config.yaml
n_layer: 9
d_model: 320
n_experts: 24
experts_per_token: 3
d_expert: 128
d_shared_expert: 0
activation: "bilinear"
moe_layers: [2, 3, 4, 5, 6, 7, 8]
router_score: "sigmoid"
normalize_top_k: true
routed_scale: 1.0
balance_loss: 0.000148
balance_bias: true
init_std_router: 0.0125
lr_router: 0.000403
n_head: 5
n_kv_head: 1
head_dim: 64
vocab_size: 2992
norm: "rmsnorm"
norm_place: "pre"
norm_eps: 1e-06
positions: "rope"
rope_base: 10000.0
rope_fraction: 1.0
qk_norm: false
attn_scale: 0.125
tie_embeddings: true
parallel_block: false
init: "uniform"
init_std_qkv: 0.0253
init_std_o: 0.00596
init_std_up: 0.0253
init_std_down: 0.00504
optimizer: "muon_variant"
lr: 0.00307
lr_mult_o: 3.0
lr_mult_down: 0.7
beta1: 0.95
lr_head: 0.0132
warmup_steps: 200
schedule: "wsd"
decay_fraction: 0.729
decay_shape: "pow"
final_lr_fraction: 0.05
batch_tokens: 131072
seq_len: 256
doc_mask: true
train_tokens: 650800000
steps: 4966
dataset: "wikipedia_en"
Below are experts of layer 3 (counted from 0) of a mixture-of-experts language model. Rows are named router (the router's row for the expert), gate (a neuron's input weights, with its number), up (a neuron's input weights, with its number), down (a neuron's output weights, with its number) and show model dimensions 192-255. Each number is 128 + 24 x the weight over its row's rms, rounded and kept within 0 to 255. Numbers have three digits each.
Before each expert's rows: "mostly gets" lists some tokens that are sent to it at least half of the time. This comes from a sample of Wikipedia text that the model never trained on.

# expert 18
mostly gets: "\n", " (", "f", "°", "(", "″"
router:169132139161162102163118126170149133115168140090150154139181098087093142122128112107123145118145140151128144151147140143102134169166171166111124148115150120113091130122107208152147096145136156
gate0:118132119101149176124141158134145160093118172128106124158135151129211156125112128121086153085101137147114125132136133121111123096123143157178124130141158115129118148153123138148134171093114137
up0:089125142122089163162120120189136117145141107139143106149122113149118134125141124092156109069148112124115148139109106088155111136122116098121146114110135080153089091144130119073103126127135134
down0:141141121086075124130144140077117093128136110172126135096158167115102097117131095158160111124107114109101100123118089155133126135127149142153149090097114140078089127136165109114079081136147116
gate1:107119117160088136123113132126122157166113155136138105100141144119121119073129138088172100129115123090099144105157186156154122171118164113121135107142149157137130136133126164161107123161131114
up1:132142164099159156134141088157134143141139106105116169115138148120129108142157132127120112152146169123116128117111119066149151122123135082160163132104108158150144151146128090072119152114137156
down1:143166187168097126122095143130145167124172108123104143153159132103092103136123169137127138137182168127128123103105095115100119167130100106139149084114096108153088111114129146135130139111081135
gate2:130103137110106077143129120142124095140095095104111094154131122127128168146152096113145129109111103123139124130163106133121118103111152151118153132100146111119138136063103146067142099126160131
up2:142114136123153130098133135116155144128185139115136111172124134111113147112122167132111157133129101110148162146075144167115128130160112163119129121142126094092170096124121124149089122099149076
down2:168142117135140164098140114161138113058157181112117186110128116110128086151101117150137088112121113152114106141144127121103077128171118115123144125124123129129113139121086142138183139173113068
gate3:104112173109107098149138152206109089133122155153113134145140116119156143128158128151121107124108098154120118130133117118134112148164117110146126135159108121113128129125151129140156130162135145
up3:142090165127104094110111173123168117176123170083129119126172091153095116158164098112133118101096172142149114138123162192121114133130134152098140098153155149138121118103131166162124134145094147
down3:118103133109115134081141151120137137130111111173134129107111130144127142134090161136133165131139160153128126129136112131137108155097126117157170152144083103086120088102128140152146091162083154
gate4:120094107133176145150145131134101162126183163140138114084118132132094103115164111067140125131107126125097122098180128139169132131138154124134127154102147156123096130094140138141118156128094131
up4:123145116136055119106140117154159101149101151152118148105128136092134136107119123138114131090118150103108104139100111116116121088106143119120123119160082152154122138134114127120183094108144115
down4:118134120107111118099092153139092116127145151100105141137178145158126116157144108112105116141134161135097131151192149164123157116093154150145102119135171108143117144147091080157093136153118127
gate5:162119114141097148170095152132162133115117131133118111121148151154086115139139161136141113130126164149106130134130138156158149139123109123135144123116150136143129103124111146140106114119108114
up5:177119117135158132073163117164169153140145126156095145083183116144119195128107148117138116143129150096137136135130112110118076100069121127095052125073102117120145138120137135112101133098111163
down5:135091099136154134111140126131163122124119119148153158136114122146127097124136137100109123147120150174113124122097101122125132123116145082122140131199119159119111142108103162137158158133161133
gate6:120150086132144137142154162141157105176137164132105150150136064146147108151112158119122088128167149145173102082116177141123138164122147093118126131129160163131109140170141155127098134109139158
up6:087137165146160134167159103089125102162119129131090117098126143156126093132153145134093131144164131131171134152088107188133082177113109153120131103129155100129115116110105119119139135108113111
down6:141154171106129143111081135066114180138132126175123171125152087168148117117190082134101136093165104154095137124114122125112102149165140190143133147111134107145133116140132144117129138116113143
gate7:120085128103142127111156137133120082114122137133105144090143132141134163159131155092122176107140128115121117097103105110139169127137152129163188111134088114139113168124137115134128117108118148
up7:141111136169135145106129154119127113134102139125120149099122072124121132154139134105114130130134080105114110144135133139120141134100137190131092150105094108099126146110100115123091152134139156
down7:096106117121093114154101111144118132130127123178124083133146107085203125093106081131170130118161141107112157150127128136117101149125100135100106117139118115108136135091130109161090095090102125
gate8:131150136076108098138098163115119161141111157104154119134124138153155165128151095129122148063122135126164096110134138110107156164075069128070100124147130092082099105168112100125103151120126156
up8:069132139096138152144118080147137120120125090149156143160097138084092123127140131150102136116138111135123147159136134106114156104133144122112129146132140123114088135090116127113183129141136131
down8:136138151103134144145121125113176092115143113141147135136106152133111111153107082140116143124111156118129145146141182154108115075142113115143133139140128099097151099103143123187132133129108119
gate9:124104092114122086114119111124125105139118093138099151146106136119067128126133132128142146107159125124139135144130114102155164154127141167103149206104122142127127142137149160139131120073175088
up9:123066143127136149090159141194157156114133117104143136123139086110150158072147109151121092128118125116108106138129095133118151125146089122123169111137134147144149161154157135127111122186136094
down9:143139148077135118132135147171103111120151132139110121181134159159168124079141079122083140119111186106173119125113137156086121118117156167122114085096161150130164103111156152129116126109139116
gate10:104123132135126088084129093137081113147111153166134135123136143104148168089135130167085117138117127146138153143114134147124158117156108131109154124157126126140171178106172159148152137114118131
up10:141137112113120180118151091130153103137159129137106068152125118152102092151153130146136091094115124122097149157152102122124151133155154164099147163116156100112110095141172144130160150168156094
down10:158127145154139169104159105061153161100129122168123148145109084111086087135128181119115102134113182146096155112151130148144163144091139088137113113136132144106108134135175142127147151164127157
gate11:143124150070128157146170140116155109141121161112158116113116128090133141112180119084190140141097148125106152109161107092099133088140134087146147111095157113059116142149158134138115163141150099
up11:090167145115178135112165113122137168170148098139134129171143138129151158123126098166154162105131113140102113120140147124115159110120095111146119155124160140139103173109173123138127136148155136
down11:086150140124111125161106141071094134132116112090098128131120154139147150126157160113147153166151114147156147148162118130161136151111124097136100108125103125159121130131117157141158110123155156
gate12:129148115133130155100153177124126134165182080070117127154072128074113146113118098121132123108142141120129155118116128154133108107115098101128120106110142156134091128140093128072130111090154123
up12:115158186144163129138138143145144138153144114105092135148145183122123118159121093157153116099134115100144179138125143138143117094096095108143162101124126136176108132161133117109142144109101135
down12:129141206129172110144137121083108116149117129106163127130106145120119135128137150107128110122101108142108110118135104147147094127160106123080159142165129109092116129126149127089147142163183169
gate13:117141130146122153095095136127127112144133127103133100129151090137139128131137129173152124118153126132083132146147129121122184151165136119132065083129177131097103137109146124143132132156121109
up13:080147102180111136145155114158122154082142134135111135092116097104113116160106124127169129075110091174180133083104121149144095131078121128138130174124101114114121166105156111106102116129127148
down13:128147125136103136151115152085092114122157112137133154101186142127139108080124102141129139121170124120084162129148182137103126145166128166170096151118135145168139108073138156101133152130129149
gate14:128115139154160116149141098097137125147102126104127124115112126128118111133103121128124111110096121133123133102106092131103126120156124109114182118120107109142118143096152136130108188158134098
up14:116135118114141164149104157141151122138079106136106096132151118110105111127134145092119095136142125133118162147156134140129107118103122164123143147160149108125094144158159134131127092133113142
down14:145088099111137129151099134157100117087151117117112131146141100195181117165126124169119128141099125135129093166146137115109095100128117159117131165105108111119092092119145168113151154082144152
gate15:159167117098086123139182155148131115155150120132150174071139128079152122130141124091167130144154095135106121112124114091082124157126124099147140102140116098112146089117132120116162123103099134
up15:087111117150143118155111112155120139111175094176174123152139178137072128166149125139133101096151154166136125146099127139123113108169116146140137163118115142091120132112137122123148144134153067
down15:171139116145120128195140135103110117098099092089157122153162151107144135201088152108137132121149136136100101095100137130114133120102145177097103149140088137153128100145105149148147164098165118
gate16:154116125104137093145139134112135108144130159158099133146143116133169136144102099156118160163116166108111123121124166102125125133190138164103142145128162105151096145116123078116090075086145123
up16:122126170140132075150133133157149139128123149141132133143151153080170141084130120148135159121135163145115150142137152148115160154102117131118111055144139102084128108157111143120102095147143142
down16:100138184133095100132122124155149128133088107129144172093147116114143104126121116121177175137141107105143164071157143153147129081093135168130119127124131136112152137118168103094157099135127155
gate17:110133133134153146105129070135094144096074130108123149108092128143129124104175112129115158146160099110144109123125090118167108117108131080160155156124155141126117149113100126102103110107151143
up17:107132174120101142148154192130123152101127131118128120134115163154104150146130114089120073113130167149127083082135063114140150114155134123136156217133153145153142115094166159117126165130146165
down17:157164102113143111134116145097136115133134142145151186145142117087150123162140172145137151160138126136110107166117103109086111087159099109126131106085119166143102121137102145143126137105142097
gate18:181162120157118094154122139120150172135134129136112164156120137130140101122142095097104116140136098115147105134180117102126125102131104105130095149138151136164133120144150199191141134124131106
up18:137112143127099158130137160138104176102128078126094097096154117156116170126112145125126154117125136112116106120136195138120167155133130123145130117131123103104084067144094106154149120143132120
down18:145084120142121148138166117063153098114109095062150123130149143088127135135103116108115097137126153157113141095170100116111106134175139117111123134102136124121145158125148144141129124168164151
gate19:130122133157078146091088144150107098128117144103134108110102143173122092158113122124111139153100160143152113110120092150152117094112133129148155112159154083193163145125101130112164112114127078
up19:136103093113091143155146100133150124112084095132143108161084146178137132138098171140120131118088166115119129159131130081150128108147127118131136097138115132183089123114063097108138143148138143
down19:144138131133158102085135157125118126136089134185145145152159094101171123088144065106109121143103129116097096095149135128094108095139112136169154147096139168083117108138169141123113107138103120
gate20:119150132134117107162127140123120135153145113161136095163141077118113135146128124078109113117147147126168138162140136122144144089124124153108086115137116138136077136098137116122126114121120134
up20:152130104108134160126132103142158135112136109146130167133096122131126099137126131095181129152106099158138153126088128138142161131150058084105152141111170145133119114128110113111152144156120118
down20:167117096129155114152123095128124136104098140105115169177134198127131171098118134110144152102161126113124121168141116141165133136116117134167129155134106113131136172139128151092121154150131098
gate21:136081185155110152148109073085113086136146133156127135111147117171158136125136151118139147145100105111131122079131119190162159134127100128129141126096114105141104064097103143128119122129143150
up21:125156126112104113111087161133163156126136172133117104186115187144093133152141132130086094069154148146203114132177140138128134121151161128105103111169167106086077155138152138150103106155132160
down21:136124114132124107138129167143114136136125104114116144165175108143216098145176145112129093137134105098140134102107142104153135127194076119141148124102104174103118125119120124143079102135113097
gate22:154071130093142101134125163154093127119155161142165108141114122097105118145163115138091086147152112117132126104153125143106138129149133127114152116166142102150140172130125108087140166135174101
up22:144123131104063143131133131103152113133154116131148134141111111125101138098137116128097163134098146115131104124156126160078142109184132152112112167115160144109100114150165126147191146103150137
down22:109125143103082103133110113144125099120125109117117112106120106147119125089120110162119103115136131144134145146122120170123135154106094122167109166132154135127128147150112139171126145140108115
gate23:136119139102153120129105169133161186169111126093166147165138113086124126111119163114135114130111122132152116143142174156112110113148142085147128105156114102119099139130119147120160126155150133
up23:144119169107137115139100139154130129130133148098103113128158112108105127137119145125090150164140092124133136143122114144144115154114125096124167106122094095089154114116139161155147155113107122
down23:125159112126110133128140104122133137106119095124131110116133127145086123152131177182145130126103105102091129153097088085134126110093132110112081163110104124121153121115116148149141155132142117
gate24:136168136125128109128109114138135107097182126184126128114115106141164124112127110097163168172139124183182137151108107080114111134147127117121106114145095154135107109098104120110126148120098107
up24:150134094096101140158178133147114133118120171091159149156176132120093151163093140120136122114144128165143075145103116121120121111086132097069136159181136126140121163127118135161168140116108183
down24:107097130139152146129096079153151113117156143086116134135093102156156129106083146136087117167133155114155099138159105149116095175140139117181113151149141145197129132119144091190093184103106118
gate25:084130069107095109103135104098159117143111108158140115122127136156123116129125139129122133099085118091135121088118109140132111188090142072075150154093120136121146081151143131131167114162130156
up25:141135158129088147110091132097120119144117156105143135144172137123108099136114117165079130109140171136088137154065098167100135139141116137171064109133148113151130125139099127143118174138103111
down25:123133106103139166099157158089154136135085118149122073129133066132113133131126162088122137108144116113131141134158143129098130150099168131136094153127109063146113096157118189173097150138132101
gate26:118104121168118177086134148175115152114150097183134124158109153148071156164102144132163121120121151127102156114150108147166117133116106165167129114106141120107114068122107120123159075171107119
up26:116161153093070088140141117120124138121156127137119152108138148136116069150110116140142138144122115139125138138090141108120180140130146104087132131138167123108151150161171150092084137135157133
down26:095146145101120144171157137126158134083088123109158128167128145118121060129132088120111098153141115126119097125157172106106089160133116120100114156123115129123148116123169126106112140141143119
gate27:118205152139107101183178141110115080129121132152104057140149100125137145172154154148104159126167141150072119117098123132089113127121125148090126119114091111110123126115144154187154104145081127
up27:130135156120086144114163119115131126137121112148119088128120077094102117150156110142111102146119113150091102149133122120087138128086140118108145138136091174137143136076162152160146149106130140
down27:115135168135106106131137155151116139143106124141140142126131176172092138130102122124113127132105161136101131093156101095098131138139104073118131111092107102140129109136142156072105114109154125
gate28:128129119117080165137137110145165087143149137162128138094057130141135148089190163113116092104139089103145145161156110114115088116078163121156151200170124138140128168109143112146111194143155123
up28:094107162133138133123127113134124109096134115132106103065117112149154125108119097091147157140090118130130122095112146132126109162134146107111122149161116132181148145111141120122117126143130145
down28:129155111151128130121107158082099140074116128128153161133103107107145106151091105110153106094122136116138100124154097126106124124143111112111099133132135131120138115114132130128148103156144135
gate29:097117170103099124082150134120103114116106136122123143190167106108131122161102139157129134129089149157123158150125077145094136133167124151172153153110119124127110118167100140102152072138138155
up29:139090122108073088073122153149108157089162180083094152132142124131122104149142143133138144114114149131091150160162139119067105125119110133156157121102110120146148140137134122099158111138093094
down29:131158133145135120146084108132135085119150146167131175147156118098151121152112119113196122149140128132174126127116157100123125128138136089113129139151134146107118160126146143152111136127127106
gate30:142110140062134170080140129185175128129103105133099141116155145112123135140128109159143170116125137126118128124106135135106126141115108154130180088098100136102110093132098072154128089128093120
up30:164159090138130107155125092127131147113091133102135091183151155117125124150124147151122079120114111147128109120123164178139140151103140117141125125166131174125160132099137172133149123135121166
down30:161092167128114135137131138092130134134091091170097126141153116122133106130174116122097141142119180114122136074144126114101097112108136076147147167139136115113125126103165157125136153185088141
gate31:128108149130119142118117153123151124155120161146151094163115148139147105151063173152088118101107125134166165138133141142129112124155148166167104104133093151112148147119167185157129108157116128
up31:139135142108113139156134101141173081132167095089102145103100088122117165142138057140131129173150155183152099129145128106138129134130158120125151131154115127123144158166108139125158112073119082
down31:093112157120132119122163106121174128177131141102129155128126125160138113107139099114168123134114144119096130120145089133150102103112121135134107150221140129128155175139127134094122130133131155
gate32:130128083142148131088141134129063152142157148141138136113143113141136132121143125099124165133166105090138119113132161092168138168103153141130103119074116125137126100101132122162124095132107119
up32:100158141087155124112143145145076123104132132127110131116157153087139127095124135153089097090105099114137161111154133138108143165115099113111111114121115088146139135127165106149140108124148091
down32:124103107121113120153146094145128154139143134113139155159112140155112115091146116155155114122124101129134113168130165143163162105153141119081141093082142114149130081136133117121156107102096147
gate33:128163138115109136110124117124140134128142122130146132153166134141107158137132099146161144089143151159130144129165109129123154113124123106167127149160164164183107116123132110145105115102101152
up33:116137103103133131148127113108104143098088135123113083151099146140107146102132165116169155155157129138150134149123127141162098138109119134126114132165148111173085131115186140151121087167149151
down33:094112159171154122131142111121139136105155123170141141157120126122169108080144156126105093153133113181128087120165163153108118105164061137107147159128166177124136111127089143125140149075144101
gate34:125159119151150138124147115137139107113136136134097110119139156153177137131100147113148095113114113115169136113134123112149134111082143120120110179097138100127151149129145123156125119120143120
up34:115142083114124138142126132146118095153117135148132133102141102114106162102140091156124160148107153165112121149123103098132138171144091134140131079118174142098151124098127152104130144113133162
down34:116087142131153153133164137106140118140140141089077149176115104155144106125123095128103145118138137159089139148182103113108160121117103155148104115103143139128145101139120147121150133101146107
gate35:136151164099143141135114138155151146128121108134142165127136113106104129121110052086166128132134165168115088127144150125114148114092075119173129107137156170117146110105169063086134103121128126
up35:113106106117091123103143114132099138139119110126109154134080122101078116175149123129154105170130149118106123144156078115175100159133127122142107119155133153116133140129096106152115104135149172
down35:149133104148131122131129150151120133122122137118078146158137115084119148155121155136092105131176158091153084121127126119104095130123129104171152175180130132138103082105149077163129090098092116
gate36:121077113120083102099138140144131151098172108180145096119134113087124134158154099102143122105127074159156101121120132109116172113120112141096119126142096163144145095095110113118145101110132149
up36:137104141131104177131148142087105097128160137144130116124170128116152128132115143135162108139124115101126136123197163147081123164099121127112126152148068127127139134113104145153188127115107143
down36:149153144156148163142140122109154127109093145167124120112111087120077159177107140165139151145099128095156062170142087109115154132136129105109144126086143068178105147146106154099139119108101149
gate37:107119117115083056109103146169124090121112154136126126168100154138093101104156149114099090149072146122120123174144107147114118175101107158146112092120136148129144157105131125122143081071102136
up37:082144107113136156113104164166101104127169157119117119122117075108139166111076103150132135131177100139161144111100111096095129147120153151139138117132110088112135084166150142177125154125111083
down37:154129133167107140100097086149126131105156128114099150103106095136126103117123169120124132133121119114137125133146142112183118133101161149095108104097100152081075112109103095127139121115088147
gate38:150170159090118138150124121155107136114101089145108160139163164129147132149148106129146068126123148134140114097109097075151117151100097101074129087171140151163127159165146134107119147088125136
up38:143103124126147135128109103109113150140089123153182138104104124130134127091074115113152101106115106135149156116123141076162132122169151096152117130138127105112123100135113106158130116131134176
down38:105150151154127095106150104125146144121133108125132107085136125161100137138098147148144118130144127159102153127118121140146125120149135138156165105132129119173133123148125129155138122154147123
gate39:139161159112141149135107163135086094132084144132126117133125126092097163169106158160120121158156113174134075144150126094091148143150131129142141163152133131178158144151116156141103180121111123
up39:139146112118167101156111139113149123179152133078127137112156150150116138144127186148124124112128117134147109164089128111143101156111103117140136078138140142131131119138115181118127164145151124
down39:147151149130137149141087155105117128094101142180150177160149133122096113113183133152113153128114133123079080118129120120155119113134111144150102111160103106101128122162176137118125102139116169
gate40:123137171162106117100064123111135160085124160119113122138138103157114103117128113110092117121120127137087116195115144115120117133138156097132130141122113130136139124116152128062103141129129099
up40:126129136143141123156136149122090154128121142114195153122083116122128119150128166127103092122115135085100146118092152135094095147124156142138107142143170144116082077127139181129089118141149157
down40:166107140135170133129119152119180121103130119132154102109125110149097158121129152101096176125135152110154121129138100081121114132123181115130154108124157127099131107161087110180138162136099108
gate41:103157136156141134136096097165150119132128138110122129169121159115072143099077127058143107098123136168169091134100126128128080128117127100094125123097094124114098117144122056134124099150140138
up41:109170143144088150117125132153149091118110161107168143144121064110126137130146134130120113124149130136125131130121112145130150122128170174113105120102150129103070156082097157115144119161166155
down41:128090105144152148142082138139107152125122183143149136131099139174123132135130126162116167134125122156126142171116134137133153109131083139137069121113178126168120116125128119090172124135154108
gate42:150163140098143141171124116169125119111097096121151125127121150121074134119089096119134124112113089125122096116131118119094129116145131146166122147116086132125121137138156118115122140108121178
up42:112117133130120199149146113103100134151075160148097116121150125162118119107105071089142140140122103112094164099091149153148107173108145119134132120111123155132177126114129109106124111149129143
down42:129149157142130086120107109102145191140149122154185099146164107110144142151103131153112137148145147132123158148135179121087134141062118146109104085127104151111109180103150133202114124071111133
gate43:064116142138124145172131169119143117116128139153124137141156170127127096135133125106117135136119103131128165125124163201119099109153127137160154157070132068097110132166089141122160114129105170
up43:147123106134157181078132099140138112130138137113112072121107143135160125121138109176139110129127123122115139127138105130151102152122089096090116142199128160146117164074165136128116115107177085
down43:135126131125135135104106095111187094099077137140090151125147141167092154137133132174123142184128118132092120157134137118106132171138102103106131114112124100085103125133139130141107100129141155
gate44:151199136143168082138151083120102095169099114114144153099159143130145110132133122073180146096136122115094117160134137148132125168107151188130111139109103133141143119120124131125132089140107100
up44:130102132109121126109136106123083086143145151100132132124146083097102180127094148103142113119142160118099162130166121149091150123103143157112099179105112088108114133099097160149123093130102125
down44:109132139173085143136144141118136168069098132111116119102120107102147124155158092109146140160114144136149122144102142115130083157123146112144167127140093142176128134121137091089175151109142115
gate45:119067138131159147147111148138140100115147077159149109191112145121140133146124135103092116126125114133125130115154134153152103153143113104120122111154102099138139149140138160117142143110128073
up45:142190137080137121176123116108182113139136144140095128086119180115159160183121136139113108077085147088150141184136125106108106124097123151113099156117138098180122130112148135111173109109144146
down45:153140124138124096139130118122128117106106132117134118109166132100126099139123150140138148114103160085118122133133144116135133111110113112156088088111132154147113133146146145187138111127113093
gate46:145122096168153168180107144144104075110184151087138110145139097121138154124108121123117145123111106113170144106129124079084134166123144166154109127112094094154124152144129152148103171134121142
up46:076152146074101115123121137170122180110126105167102129155148128142110116150116089143143124091161122127075102108163146114124105144121136153129121129147149157133118077096174103090116141160150129
down46:144171174111137168099125118133105153154108146134114110112114140139122123123122126156082118135137115129092151099145144133113114087138150150114106125105056139115133108120136119136118076126164152
gate47:134146130133133133115110158144163097119132147056129147162136107118146127129158128104168100087128183154135121137132121186159103097132162139132169130121119043113096164126140115120086140132114080
up47:131125158142126128134150124134188122107110158114094108084108099136129118123103129129133101126142134154141122122150100117144100161116064128126137160124106129143137126113109126131112134166076073
down47:119100106115117144148102150145121176135104163108147109127137116113184115157130139134092105169108100141125136169095115142137108129161058154108148192114126136132131111116109089143119113061111124
gate48:078167143151135147123119109160164118115118129138137155132107115144125083146103147118118110126136126112110162153113134106092141094124103122141126149178125098153090110141175113098136163145157143
up48:083166147140153165130117086146159147157076139162122115109154120169143152139076131121087141091115138162097150148126142110143170093145124139179150137084146116153126121102150110123147131142124098
down48:130101163123125091121108109102060127106142146150101121106123146095106154130137106128112073129157107101116136173125112083166100118115154139134174123138134168133139174098156126123114138178154148
gate49:125131120119150118148160172113142171144122136146118161099173136112126122107144171103141132103133084129122115147115158159131144109099136077094140137145126122166151133122112137140090137139155131
up49:111174136092122141131095128081199111122113151157188149148111139134101101132103138105143147134141113099098148182126106134153139111112144156075107127123120149115155123109179086123164100157124119
down49:131134083136099114167125157122147127131119113099120107114114127129128176138119168144096120087109131136116114061151139128110126096087153101148109128152099157154120102111144094172110103152105145
gate50:112111157092115169104144096074128137124128135118109105174118158073131147099141114149145122154126110133106101121151123158099124129155100081126111162101157108122127084126074125114091156173160111
up50:130131102130138110164113120117139119105143118132097092102096097117125189134143150117155112159132115137111097139122129115126131165129141097122127137126110150101172104108142150155128179129126107
down50:106088145122169129104120096145100166085110090133130120159143145124088146147121108109129108111113149126133146133149109104152074115090152136105130120126098128149122098123114160071118122126131118
gate51:092132144160140114158117082151118117130140132139109087121110158135127113152146122166133151105151130175136133141151124167153125150123129141120127141159117152146109116119074107130131139152097149
up51:116123132123104125113137113148113128078114123119130124128134159129146084101154154125135143112111122138151177147099159117126120108155108108134120119168083166139110161085110107111130103137148139
down51:090129129097096124111112147165126085131106057108133121103133155078102137140136164122130117137121114134113140072143093114136177113120149096136130144162154123110138120104103087151131128130158138
gate52:122120093099100126149099103171152132055144108143152125089151159131133129138110148107147168105159121158127131150158145139132157089065131112084174136149096118146148161141134113106108171155149123
up52:148103144146131120157097110128129100137124150153145154092134053089176171118115126175105118134164150129129116129123133102112096153130141113139135140103145132154093110146094057170136130164087106
down52:092132146123140128137145148083148139157087115168155115112156143136102115135107101129099119135160134172126111134128126104172125128112090123156129164126142109150150119112149145111129146126119085
gate53:149113107108120087101163169129119113143120129151117099102134155185103149133146133093106103127156140101112175113154114126101138117137136169106091136067150129100133154099058121181111121085122130
up53:182112103093153128107101143157183131117092100140100076100154116116110158175176128098141151115129128128123140145150135110132169151119161191131097171106162088154150101132149161141134112138095135
down53:123129144115149143169154124169142167127078133116139124128115099144172134149119153159115150181098145131163114151082087094152122119107147088129156095126117170123133129146107114126114155114155116
gate54:142134130109142128158087111127121123130110153141170129130102145101117166167142078095134140110154119113103131123161108120145132127143158124144131168150144126174154141120118125113119145156076178
up54:151100142083144148154126145121141176155111137097155129126131158131104071110111140148146157146075170112148117085162116176137133111105140144116115103073152130124153141123108111124121089158134140
down54:108150120116144114094131118130166118108118197130144117140116090105155146141128068138081126156137096151124090157110163140149122156082158152160127152126126157143115100126084145163094128143125127
gate55:094117149100093132133132141126105105162128148090142135131135100141119109111156135129102142144122128101094141141122116189156137170150164118147136139127115155088151112111124150133144139149101104
up55:122127160130129127125145112126147144146103147193132134113116131119132131132145128109149139154123139190107116150158110083090116093150077131121156117143129118144114072122118127087152156151140110
down55:135123124114158133135099135119120110134146115142098129097148128129144108118124150182122123154121114108075143118151151135147118152156141176125122140123125173104120136126123166137091173112128098
gate56:166163152121129085146123121173090125127164145167106122136119106065161121130092129104084109140143129141137099122146115079123129118126127118155085130112143068093116105123119116116151176136169159
up56:160137133157136120110082134137125165160141119139104117160145151129111152155117145168123135126159111120123127125103118152143127127125155144118123129140157118142082133174114160146142111105111106
down56:133118149081162146114130140075142151126170173160116140135159147189145114160110142092125149190142160105106114160079129101136118110123142114127162178098121106122143074123125121119153116105114121
gate57:162132112170129153128093114127165171125124097076186137144111140092104134166118140094123116134079133155110106125168167083158136162134165148111149154139135129118134173138075117146107106121104133
up57:131095117116112140131123103089130137135099101130121164114122132125132104117164111105124130148178110131095148108171139115102102135173114133100140127125110118140143085127121130110144111066102106
down57:173106129119119111085092135113126128158113114151117172154142107120136113069147161155118120178105101114144122101143130155087158099110132107103143116172140130127149124139118096145111118087126122
gate58:151139131086106136132170119135132124145160104134146128134160116160122095167084113178114123158152144169141131140126103112099130144125125114106137137197133077123107163145108128104097106092141082
up58:110123140108101144146156136122137099136123135113131152123138097136144114127103083101141116173160134152150125112145095087130139148062164134122123137168166127141090135115097085134164097115105119
down58:157108160139143152143087121128113146104111107099125130158112134102126150122135113118105103101124130132162116180129144094116134101128169093154075139107116088105141117076108143098100138132136112
gate59:114097083127148108111148102122067107113077105080119147125117141127128111125132122135159116098142151122137121129106147166129114125136118149123124117180151156139116123076146113135122173112114113
up59:148094109170155112133131110125116109123081101152140160112132143141122108135116144105152093101165101115156123182083079145118088100111135134123118092158094122130142172112115161125128085073113146
down59:116155146102100145095128126107117141120150101187124139120101149080094110142110135101159080126155125116135158097130094152173144134123113155127133134152129126119134158146126147125141135173108116
gate60:133169108113099102153130101110098142143127145123089097125124138143133152118128132147146169134149113080153142136165068132094133121150139103132101143108110102158082185137145097132154150131142151
up60:113143144113058127108131119117109145103114132123137120112098107137129101159167130176090132184126139159135147167083117130112121094125128138125138107152134106101143148117098161079102098144149163
down60:103089145083108126145142132139098130119134095074155121127140091124111152139109070121103111101100147166134125138068116185124100149130137117115126096113131096105120122148115135100125188110150138
gate61:111119152076118119155113127133158162159108154105104104103112092145147128099113135095139103101111137108171173160104144129107162124111110089108170141158136168087112127143115151152161103083135148
up61:108158121121119124138146121096101096145163112121145083126166153159092162132114121092141180145108096105119152127086120112150139141128163134114130126114133123147162172085142147124112130182125106
down61:137109131118131154150106131159151164189136103153121127150183115115146118140162134141114154179115129143127116139077101141121138135165148139173143130111121148125170126125132158110098103124089163
gate62:127105111138092124136114152108133151168149115105116112112079150097152127125122084157123122128135095129114176125170119100098151133117099150150128129154133142134123145128090135150138154133120118
up62:104119131111121150133112134107092122112101141138106136122111143125105128094196103119112091117108128110092116129114148148125092163114114111139109092172106092138099118118136106124128113122076114
down62:148130156161122086084104115100150098134082136132071106076073153102186101168123118134157121092106106142140124134131101090147126099151120114166146087171133123128107144110182138088120117133128161
gate63:136139130149122107153110096113122123127092072158096118164155150131128111084122090122144122137112124112132170119141109140096125155120124112143118119155117141127114101149129110153154136104135116
up63:153097126082117107123133104121084180161129148158166133159146123130155148112131126158123128126108147106124141088086131136130148137162067133127157089145145143110123130137128140107084094114113124
down63:127147107157138189143130134117128118136137128177146168122111140137103102120137121154125144130112125140153145135076163106107135127088137135108143145124095115100135100107135137134128041142112097
gate64:136081093122121172135135102137101112113121168119151158094121143132125130148139124128110118137143123146120118139142135067148111145115122094114142115123146130131128132115095194172152154161150124
up64:132090167163110097132161119137111125144143147147108095127116113156147142147176123127096177127174132176095134117154143136116098123092087079107099118134127138181114151142118147165151103109139109
down64:075143140133159135173163097160099165104091117125106112101144138152073115142117138071119163117117124127140103087120120140133162118137105103086184148140112162116141066127123131111143113162149124
gate65:124155113165115106127108130109076136102106110145165084116128120126148163142129097164132142070112088160101137159099139150102116168127129115145131131150117136121131115117125148171130138115133151
up65:126122143124154147118130131130156124167125094141166176161172087115115089148150155148120116143075134138167117137133108116112149121116160159112126141111113114084149112143121129130110118114160114
down65:106089108113114117109143100140129088112093127136112122177148092135108101123157159132175095130139167144087115151123154147122117210134102156145114143110132138148147126080096121171134154132147151